config.yaml
d_expert: 240
balance_loss: 0.00143
qk_norm: false
tie_embeddings: false
optimizer: "soap_variant"
doc_mask: false
train_tokens: 632400000
Below are experts of layer 2 (counted from 0) of a mixture-of-experts language model. Rows are named router (the router's row for the expert), gate (a neuron's input weights, with its number), up (a neuron's input weights, with its number), down (a neuron's output weights, with its number) and show model dimensions 0-255. Each number is 200 + 40 x the weight over its row's rms, rounded and kept within 0 to 999.
After each expert's rows: "comes before" lists some tokens at least twice as common just after its tokens as in all text. This comes from a sample of Wikipedia text that the model never trained on. Tokens count by the router's weight.

# expert 8
router,255,115,257,213,254,189,260,242,164,131,159,254,195,139,189,171,258,164,175,168,195,190,233,218,236,174,193,183,212,134,248,205,210,173,198,180,243,124,150,121,151,153,232,224,167,233,213,211,260,165,273,175,198,169,254,195,157,239,100,170,224,192,178,234,202,244,187,150,203,214,180,203,246,242,222,261,179,194,283,160,223,193,193,183,227,201,298,221,256,209,260,214,254,180,145,180,206,236,252,222,201,157,256,223,203,203,180,222,174,312,255,179,200,209,128,230,193,285,193,170,227,151,191,135,235,264,237,148,150,267,227,253,145,132,195,186,199,182,120,162,162,209,166,126,177,185,216,216,237,250,201,224,174,238,164,256,163,242,178,215,201,222,169,176,289,161,212,148,200,233,210,192,188,155,182,145,153,219,194,248,257,258,227,249,179,150,119,249,164,224,194,142,177,128,215,207,252,175,222,189,274,247,240,216,190,143,196,184,204,275,245,240,196,198,232,224,231,181,161,254,131,242,154,256,202,194,151,218,198,272,202,189,210,229,191,219,174,190,188,186,212,272,244,231,214,149,155,160,193,225,269,193,200,143,239,220
gate0,111,253,160,127,160,193,164,187,220,222,247,173,222,145,262,249,151,187,228,227,204,198,176,139,204,200,191,198,245,209,192,240,198,209,204,167,249,238,185,202,217,241,195,127,218,203,155,188,220,132,170,236,179,198,158,250,256,171,194,237,144,245,217,200,168,186,248,206,179,182,230,180,179,164,198,283,136,241,132,199,146,205,195,205,164,173,165,217,154,173,185,193,213,210,240,220,159,299,213,223,196,213,186,280,158,164,241,134,226,136,170,253,219,214,258,250,217,188,255,259,154,199,194,217,119,179,157,221,236,161,202,162,211,271,152,216,157,322,298,270,258,139,187,212,190,222,261,272,246,136,117,154,169,169,246,153,206,170,247,199,167,230,263,271,163,264,208,236,208,154,219,192,258,237,251,216,250,239,182,168,145,215,176,148,165,225,278,144,195,158,170,251,235,238,164,132,167,197,241,161,178,153,183,197,150,272,168,212,163,191,126,175,202,179,191,235,189,256,219,173,218,150,165,117,200,221,251,250,244,195,184,162,234,153,263,144,229,206,171,268,186,182,179,161,186,242,196,252,215,197,201,158,212,227,213,217
up0,250,174,204,310,235,175,172,159,200,194,234,178,207,256,195,188,214,218,230,216,142,232,283,240,168,225,274,219,157,250,168,172,191,232,179,240,138,218,197,221,231,221,124,253,232,188,163,274,155,260,172,223,253,237,227,188,165,182,266,209,194,165,144,179,278,205,187,239,265,190,174,231,215,218,138,99,211,143,250,205,253,119,175,184,170,197,222,172,172,189,215,192,163,216,140,139,194,141,109,263,181,254,130,133,215,202,199,219,171,229,159,201,258,179,220,155,203,166,203,187,171,245,124,233,241,169,186,205,212,201,150,188,220,213,233,144,225,136,170,169,158,207,267,218,262,236,166,96,121,299,269,187,248,222,192,195,248,195,164,214,140,121,189,175,223,191,243,215,200,197,201,194,154,196,233,217,200,104,259,201,197,199,198,243,214,147,150,177,230,219,222,228,211,213,142,240,212,214,212,218,203,261,151,255,184,148,204,210,187,182,201,157,235,171,181,167,152,116,214,200,230,219,254,256,240,143,209,141,130,202,256,172,181,167,184,248,212,232,219,196,258,199,200,229,222,186,216,187,224,196,123,252,266,225,146,113
down0,169,166,159,220,185,212,192,190,180,228,170,231,272,278,228,195,184,225,249,315,163,219,204,143,224,239,229,217,152,204,196,192,284,212,236,250,188,209,218,161,225,190,245,194,262,224,217,242,190,130,231,180,205,123,155,255,172,201,227,234,219,206,186,195,203,137,232,212,160,241,175,161,166,168,176,162,219,201,160,205,182,194,171,229,209,186,199,201,207,224,194,197,196,194,215,105,224,159,234,218,198,170,197,203,163,297,173,264,159,243,156,173,202,216,218,253,121,271,146,256,205,201,209,224,235,222,257,173,180,207,155,192,178,213,230,230,224,189,166,238,233,192,183,167,201,203,243,217,234,226,195,208,132,170,182,232,259,244,192,163,192,258,146,180,272,219,202,205,251,111,285,136,273,91,163,221,175,178,164,155,218,294,220,199,247,244,260,312,241,253,208,254,160,222,148,215,170,189,237,171,266,201,204,220,134,191,270,206,242,213,212,132,151,262,242,195,243,287,133,269,242,166,226,210,262,222,172,208,269,289,169,184,101,200,168,207,196,200,256,212,165,165,182,131,212,243,278,238,224,184,172,195,247,202,192,214
comes before: " ", " and", " which", " but", " he", " The"

# expert 0
router,128,224,184,104,299,233,194,216,269,180,182,212,154,137,265,178,171,277,212,204,244,184,271,240,191,204,205,217,213,216,252,242,167,193,133,299,219,186,202,184,195,196,278,235,214,215,218,244,153,128,197,177,210,251,245,246,258,216,153,177,220,257,222,239,183,225,136,165,184,228,263,157,280,217,108,176,222,195,236,158,215,230,178,273,211,274,197,307,169,282,217,127,243,127,143,187,170,150,234,223,253,157,211,221,188,205,215,169,157,271,201,214,214,173,199,133,158,242,228,231,207,180,200,254,122,156,138,209,183,219,221,195,220,189,157,148,224,160,220,131,181,205,188,200,138,193,161,255,153,205,170,172,233,198,209,208,168,204,212,141,238,256,250,211,230,195,201,151,108,241,271,191,213,235,291,280,244,208,173,232,167,217,224,185,283,236,187,206,211,232,161,202,158,189,160,200,214,237,207,209,235,237,194,202,212,243,230,171,251,164,204,209,270,127,236,264,201,176,141,269,188,152,210,181,242,154,177,182,226,202,207,149,207,211,220,255,153,211,243,215,205,249,234,234,269,210,252,223,232,174,191,218,220,179,219,234
gate0,211,246,161,233,139,165,183,217,222,231,213,142,162,249,207,232,186,257,166,211,228,157,229,171,140,189,225,252,275,172,155,252,176,241,178,86,225,245,210,191,221,220,212,190,204,172,118,181,224,226,178,180,182,239,243,194,292,190,240,209,140,186,168,261,249,173,201,230,244,177,204,196,165,183,309,158,153,230,181,243,208,196,126,198,170,137,168,125,167,132,212,251,172,252,247,205,162,230,161,293,234,242,209,174,153,148,277,210,220,231,134,228,166,226,235,184,268,214,247,235,154,222,223,210,216,105,248,249,164,201,222,183,238,214,156,249,202,248,213,176,279,179,195,231,165,159,225,182,239,216,189,162,235,179,205,169,188,210,206,237,184,152,181,256,169,233,263,269,233,148,220,169,186,220,200,216,206,192,148,136,146,191,185,222,202,204,190,177,126,167,147,201,239,220,174,192,184,187,318,218,120,184,164,204,209,234,179,231,171,221,134,152,237,219,213,237,201,210,293,158,230,184,211,276,259,172,230,264,161,137,250,215,194,144,104,185,213,135,209,153,200,176,164,194,196,211,217,229,241,170,139,177,215,229,200,97
up0,229,183,185,174,239,160,210,192,251,194,213,216,228,117,148,187,159,134,238,219,196,360,222,189,191,166,132,123,154,246,242,140,206,198,169,292,145,226,260,197,211,201,175,166,247,252,295,247,147,249,246,223,217,219,147,170,155,211,139,230,320,137,171,93,203,179,208,207,162,206,244,274,246,194,120,159,224,169,176,164,174,226,229,176,203,218,214,213,228,233,213,148,168,170,187,264,205,225,178,120,128,206,165,220,209,197,105,96,167,147,188,219,269,148,147,118,205,155,210,171,197,195,126,222,261,273,192,186,222,220,209,186,185,196,258,196,232,199,259,255,243,104,201,209,228,263,190,214,171,226,182,226,183,211,192,213,220,168,162,148,229,190,228,176,213,203,181,170,155,228,189,225,219,203,196,170,217,247,236,241,194,227,252,168,181,147,201,186,228,220,222,239,204,204,218,195,186,248,166,156,194,208,216,210,176,161,148,249,188,151,221,190,171,169,179,160,153,264,127,188,190,205,238,103,176,196,198,227,210,253,204,188,249,200,250,260,147,205,242,213,192,169,176,202,222,251,166,158,179,173,200,220,161,188,166,257
down0,217,160,226,141,232,229,204,234,196,282,241,156,204,170,136,185,249,158,186,203,285,271,240,209,163,307,163,172,214,281,170,253,196,294,135,231,255,254,122,175,147,116,180,208,239,169,179,249,216,158,231,206,191,235,257,227,178,235,164,181,159,199,247,235,211,181,233,171,192,203,201,217,297,227,151,179,131,204,217,192,265,271,140,154,212,154,279,217,198,277,195,185,221,174,95,171,247,223,225,189,163,198,162,186,203,205,203,197,229,221,264,246,199,151,203,104,145,197,223,229,228,180,203,209,129,86,255,164,202,151,268,196,228,158,234,172,212,154,209,184,206,143,273,262,181,184,165,196,244,188,258,158,185,219,152,224,216,189,223,130,151,161,257,178,161,308,174,246,160,169,159,226,198,170,164,200,208,142,244,233,237,201,204,176,171,195,234,224,165,218,247,189,187,178,154,182,257,161,242,190,201,222,176,255,194,173,242,293,194,200,228,253,201,248,179,183,177,156,179,166,260,210,148,214,198,186,185,187,201,229,232,145,208,163,212,171,194,206,226,229,114,154,201,152,201,193,199,204,204,194,251,166,131,194,174,235
comes before: " the", " a", " his", " \"", " The", " an"

# expert 11
router,226,234,170,282,127,239,156,204,185,211,208,213,175,201,132,190,169,212,155,217,248,236,161,216,195,167,162,136,161,231,155,123,192,212,185,164,254,214,164,216,196,221,136,177,223,90,226,174,166,231,153,216,177,231,161,244,251,179,227,233,191,276,214,180,182,235,205,221,217,207,167,158,194,142,228,179,246,181,104,199,140,205,267,146,178,191,171,183,230,254,68,283,219,155,248,144,216,243,151,185,228,241,217,280,243,230,168,238,174,148,233,202,187,260,209,178,177,99,179,235,185,193,236,182,224,171,214,180,193,205,193,85,218,231,155,245,212,173,287,313,165,180,171,258,157,150,189,221,240,266,234,202,206,218,333,212,177,211,281,177,240,230,242,211,193,216,288,230,197,268,177,221,214,206,203,223,152,164,205,214,189,204,215,226,165,264,280,194,184,186,232,229,239,178,211,207,200,161,235,185,195,208,251,273,184,169,180,205,223,152,192,190,177,216,182,197,189,223,252,195,305,139,195,174,218,181,194,240,206,112,234,232,184,199,212,134,164,183,206,197,219,159,187,189,253,176,246,224,154,171,241,239,209,206,205,269
gate0,142,215,228,221,243,145,218,244,184,183,210,196,224,183,190,198,104,284,253,223,217,204,186,203,132,274,171,210,225,296,231,262,180,211,222,177,172,217,212,301,216,224,168,156,164,180,190,165,194,159,160,182,243,171,175,140,214,210,274,246,125,183,174,213,171,201,230,270,206,163,216,153,115,242,277,217,157,183,118,240,201,169,157,203,190,218,147,166,177,139,174,265,163,232,206,218,205,153,211,233,153,207,150,172,199,128,240,274,213,168,200,201,184,233,237,105,192,135,245,228,171,202,164,208,205,226,268,219,266,149,183,157,244,237,195,220,191,230,190,299,162,178,224,162,242,166,226,99,248,191,183,176,203,171,207,177,245,158,235,292,164,216,246,239,178,254,240,143,251,164,172,119,199,219,197,85,226,213,198,165,172,181,137,242,206,164,196,162,214,181,218,201,242,240,213,228,158,195,192,161,180,137,166,175,154,169,179,208,187,112,194,182,235,206,251,163,167,204,156,233,223,221,226,181,184,296,255,178,165,194,257,135,231,180,182,242,176,226,189,100,221,128,154,153,222,233,203,178,209,171,214,207,195,254,170,187
up0,192,223,197,192,143,191,194,79,198,250,211,176,243,188,186,210,259,77,148,212,177,217,284,182,227,183,188,169,260,151,168,213,141,224,189,252,186,224,169,105,225,215,247,223,243,218,162,197,208,268,220,208,189,169,181,230,225,175,173,205,223,217,138,147,259,171,223,141,135,219,268,212,204,215,108,176,228,221,250,219,218,215,225,221,201,222,199,293,193,262,147,92,229,144,278,186,175,263,189,215,238,217,234,191,196,245,182,175,127,288,208,270,268,197,207,296,175,195,194,205,184,216,179,233,224,192,137,215,169,232,186,201,208,248,210,178,197,151,228,139,270,139,188,254,176,183,190,220,140,248,146,223,204,175,224,162,165,211,174,200,262,209,231,181,182,143,210,254,142,187,188,285,140,226,214,286,197,179,210,182,186,181,324,164,190,245,217,182,178,185,159,192,186,180,185,100,205,200,209,226,167,185,175,173,211,176,222,221,177,236,175,190,245,168,166,258,177,205,209,190,203,218,232,192,233,142,202,164,244,181,238,242,193,190,273,108,249,216,177,310,224,220,176,150,199,231,180,222,221,161,118,223,208,240,207,163
down0,279,177,160,169,223,219,245,268,254,144,238,198,267,183,199,169,205,188,213,194,252,171,108,216,221,217,174,274,220,209,255,198,175,203,158,271,228,184,172,134,263,106,186,218,162,211,154,182,149,204,231,219,149,189,223,217,232,201,194,172,211,270,153,229,162,227,91,215,202,263,133,112,161,274,207,248,241,144,201,262,151,250,185,205,248,211,247,216,207,167,198,140,162,234,220,265,257,178,243,146,245,228,187,220,256,191,228,187,207,196,170,215,222,235,220,194,205,164,204,238,261,204,242,191,213,245,202,221,230,168,199,262,154,258,171,243,120,137,221,185,239,228,248,293,144,208,203,196,230,222,205,190,179,233,251,223,168,176,187,176,151,239,210,165,239,199,204,274,229,147,174,236,189,153,288,163,179,242,255,167,228,233,236,218,194,209,199,200,207,220,180,177,221,144,142,161,232,159,162,219,251,140,257,222,256,176,243,237,192,256,245,225,202,172,217,201,278,141,170,241,157,177,202,207,239,224,158,144,249,131,235,220,207,232,173,176,162,287,221,185,253,240,252,217,167,74,228,225,189,233,172,288,192,163,191,183
comes before: "|", "-", " the", "=", "==", "S"

# expert 4
router,163,175,224,187,224,222,170,213,212,201,182,238,183,238,255,176,178,160,214,186,221,221,142,146,249,168,184,237,206,232,113,242,250,113,114,240,237,269,123,202,249,202,221,201,177,200,236,255,229,248,207,124,200,189,186,200,267,166,206,214,115,222,251,247,157,200,135,235,167,230,202,247,263,176,266,196,201,175,93,263,184,153,234,221,210,198,226,277,247,216,185,190,197,129,168,289,189,250,147,208,223,173,218,224,166,199,195,262,167,227,205,185,122,203,182,301,208,204,184,170,218,127,188,176,131,247,146,236,200,260,218,196,165,192,222,166,214,224,161,166,237,175,149,212,163,270,191,245,268,172,214,208,184,205,208,178,163,152,98,191,156,207,209,199,149,121,198,214,102,167,222,196,188,174,158,209,165,265,187,253,220,254,101,227,205,214,201,207,194,210,238,182,183,185,220,218,234,283,237,254,173,228,224,188,207,224,210,203,211,189,234,177,231,80,232,222,207,207,229,196,174,220,181,251,165,189,165,132,152,217,202,171,193,207,260,234,168,157,108,191,220,220,210,209,229,169,305,264,275,152,205,260,191,178,213,227
gate0,201,219,182,183,250,108,214,197,103,198,142,162,182,289,284,241,221,193,230,239,180,260,282,209,160,230,231,201,166,267,204,236,176,226,243,212,200,243,246,212,225,217,185,180,232,220,153,302,208,139,198,245,210,248,232,184,260,203,287,271,158,183,147,196,192,190,234,297,269,215,255,173,210,222,198,163,201,158,175,185,106,161,118,231,176,274,187,202,169,228,181,282,188,200,220,170,180,152,168,156,146,230,238,170,189,194,265,234,192,167,256,211,269,183,238,207,221,213,208,214,157,258,230,226,228,237,199,246,273,169,216,189,196,236,181,160,162,257,195,223,224,204,241,195,219,172,229,155,176,244,221,176,285,89,277,190,203,219,278,176,202,185,172,210,137,241,264,171,224,190,190,266,193,208,168,228,213,267,229,194,180,153,197,251,237,204,185,181,243,187,225,170,204,245,144,207,184,178,206,230,234,254,170,174,192,266,137,201,194,155,179,188,259,175,213,210,159,309,199,139,214,218,214,154,221,127,176,291,215,237,187,235,194,148,140,160,175,232,223,244,218,196,159,176,118,246,189,148,227,194,203,202,231,192,159,175
up0,157,236,160,281,209,252,143,166,288,257,285,182,222,164,178,219,231,249,206,228,182,210,186,183,196,234,256,166,247,186,257,187,155,229,133,145,191,231,202,190,231,237,171,230,210,181,149,143,206,238,145,216,167,219,129,203,144,130,144,162,240,122,199,162,257,167,243,127,194,140,193,199,157,152,223,243,159,239,161,198,227,271,207,176,182,117,210,145,199,163,249,222,161,257,221,228,209,215,176,246,188,212,140,252,139,169,196,135,227,195,106,233,213,192,233,149,157,207,243,274,180,205,133,214,143,152,160,191,208,189,164,156,265,244,251,284,220,214,263,214,225,185,217,228,206,216,218,196,177,198,194,178,183,217,212,152,217,160,155,262,236,171,256,223,248,196,206,231,200,202,207,107,252,246,236,202,221,172,171,156,128,281,205,148,174,211,196,164,172,204,137,250,257,228,200,193,164,209,228,176,198,192,156,233,142,120,195,243,156,192,153,160,164,205,187,270,167,182,191,188,223,232,246,191,215,171,244,160,173,137,271,147,266,196,264,243,260,172,241,184,214,163,155,184,205,242,121,265,197,223,153,175,237,267,226,174
down0,168,200,228,250,209,250,225,235,138,204,131,169,231,183,181,211,219,260,219,271,213,255,228,220,206,216,205,153,110,223,197,108,165,194,190,223,233,187,207,215,143,227,267,194,147,179,173,162,175,151,222,179,184,221,258,165,249,264,206,199,220,227,252,208,160,219,194,260,215,199,176,231,173,233,148,137,236,130,238,186,209,196,225,229,214,243,207,168,210,221,197,270,176,230,180,99,220,129,166,214,214,213,161,159,177,246,179,278,198,199,173,237,234,214,236,249,240,189,198,157,131,184,224,156,199,234,183,275,195,224,203,272,208,201,232,234,194,195,179,278,161,178,215,195,148,116,102,182,137,238,180,175,188,173,219,180,228,276,244,148,236,169,212,143,247,271,210,122,240,169,148,224,175,216,228,216,194,251,174,187,269,133,168,181,144,298,177,318,184,234,177,188,138,228,188,223,173,176,145,159,269,199,210,222,258,158,178,214,251,159,201,187,182,247,188,218,208,241,283,224,132,164,188,190,205,194,210,166,200,286,250,230,228,102,217,164,223,272,145,168,211,172,157,266,206,253,259,191,200,264,217,161,244,184,176,232
comes before: "0", " |", "1", "2", "9", "5"

# expert 3
router,258,212,234,193,204,237,182,235,157,228,183,220,154,163,198,214,207,234,253,207,190,215,156,198,238,215,201,294,175,192,168,208,229,153,180,131,267,172,243,199,216,159,272,255,158,194,236,182,207,274,210,157,222,165,212,156,235,180,229,173,172,197,250,108,200,217,191,282,214,172,172,276,236,211,146,188,192,171,175,208,232,184,188,108,239,162,229,200,205,175,182,177,210,334,221,274,256,224,182,173,214,249,158,296,186,254,186,145,194,242,169,186,172,204,199,240,291,148,185,169,169,160,238,200,265,122,197,222,165,184,140,267,264,209,150,199,247,200,288,171,107,247,205,262,241,242,210,229,256,171,133,233,178,184,204,222,160,201,206,310,228,218,237,182,116,157,185,237,209,212,218,210,220,173,167,164,237,257,148,160,220,219,173,231,141,257,148,195,266,152,261,164,165,204,217,204,181,178,230,135,132,203,174,145,255,194,225,149,238,211,222,230,202,160,151,227,201,145,221,209,155,153,207,243,194,212,164,203,169,192,165,217,175,213,189,103,205,277,215,140,227,200,178,198,211,180,231,272,159,222,128,252,166,232,192,205
gate0,204,208,180,280,235,124,182,198,226,245,219,159,212,269,194,243,243,221,198,217,222,134,195,142,172,193,228,284,186,228,195,196,199,179,165,248,208,310,159,195,235,197,150,224,239,211,175,197,49,195,184,239,192,223,160,262,250,165,258,255,216,216,232,244,181,207,232,270,189,201,253,180,266,195,255,160,122,131,182,132,210,194,203,233,177,136,185,163,183,144,235,156,136,155,181,199,180,205,118,201,236,249,127,166,232,205,209,218,207,224,203,282,176,147,273,181,227,169,235,191,130,224,153,191,182,132,143,273,253,180,213,172,219,220,215,216,166,232,216,196,202,134,173,160,176,231,247,168,197,266,228,157,223,197,138,142,194,95,277,167,171,214,262,185,191,266,197,222,256,181,177,191,254,201,253,239,251,178,196,187,202,198,183,199,119,251,183,171,246,175,177,231,187,221,169,201,198,224,207,259,253,191,190,195,163,169,210,204,166,145,139,177,181,213,194,196,178,171,187,152,213,212,269,245,215,191,192,174,201,198,228,215,179,181,207,266,328,271,272,188,242,154,175,189,252,193,224,154,262,184,159,180,173,205,136,156
up0,245,213,207,236,214,198,213,238,142,174,200,198,254,229,201,233,273,262,180,207,211,165,245,163,216,207,206,233,182,238,196,207,272,119,166,228,214,169,155,164,191,220,208,249,153,162,210,181,178,186,206,172,155,200,212,238,233,206,178,127,275,307,262,226,221,205,180,141,221,222,207,133,240,166,340,181,214,174,250,126,226,181,187,180,166,158,247,206,173,209,239,172,222,143,139,216,232,167,161,128,239,233,182,262,249,250,229,221,117,241,228,210,211,198,193,194,237,231,207,167,161,152,175,100,220,236,285,189,189,167,173,211,194,224,196,267,186,205,185,225,231,158,154,162,231,248,187,219,176,207,197,212,221,217,128,229,177,190,264,169,199,225,157,156,220,242,203,118,277,149,97,208,314,261,254,221,258,228,254,228,160,228,284,282,119,240,122,232,195,232,179,198,198,204,275,222,201,220,253,239,231,240,193,236,200,178,213,162,208,209,196,225,145,208,211,157,250,158,211,197,212,219,243,256,245,234,180,154,242,187,180,163,192,223,115,236,196,271,191,246,262,159,202,217,216,161,183,217,142,192,135,182,183,200,228,166
down0,221,231,197,155,179,193,189,179,245,244,255,210,177,158,142,153,192,184,199,222,181,131,247,180,243,163,161,112,189,172,167,263,177,175,180,221,226,161,248,191,239,210,131,190,232,129,253,190,179,220,226,180,210,247,291,226,271,243,173,197,229,234,244,192,213,177,248,251,215,180,247,213,243,214,184,230,170,187,264,145,183,259,246,252,172,218,177,211,222,170,218,169,215,196,216,249,227,211,164,211,178,307,155,235,165,223,218,155,216,152,129,200,137,186,278,245,214,95,164,157,175,216,220,142,250,118,139,232,203,261,264,200,237,200,162,197,192,213,199,226,185,153,221,279,236,184,187,233,240,203,189,331,231,247,230,187,219,183,184,257,158,222,244,298,185,223,159,215,204,117,181,247,184,247,173,167,186,159,226,231,231,218,159,199,131,201,261,141,234,155,173,216,263,219,210,218,186,228,182,232,182,263,215,233,257,225,169,251,217,162,191,204,197,219,213,183,164,221,190,187,171,135,200,199,172,141,296,154,159,215,168,159,171,186,197,123,165,159,175,212,218,313,232,177,187,179,189,207,209,263,181,237,106,245,104,220
comes before: "9", " |", "8", "7", "5", "6"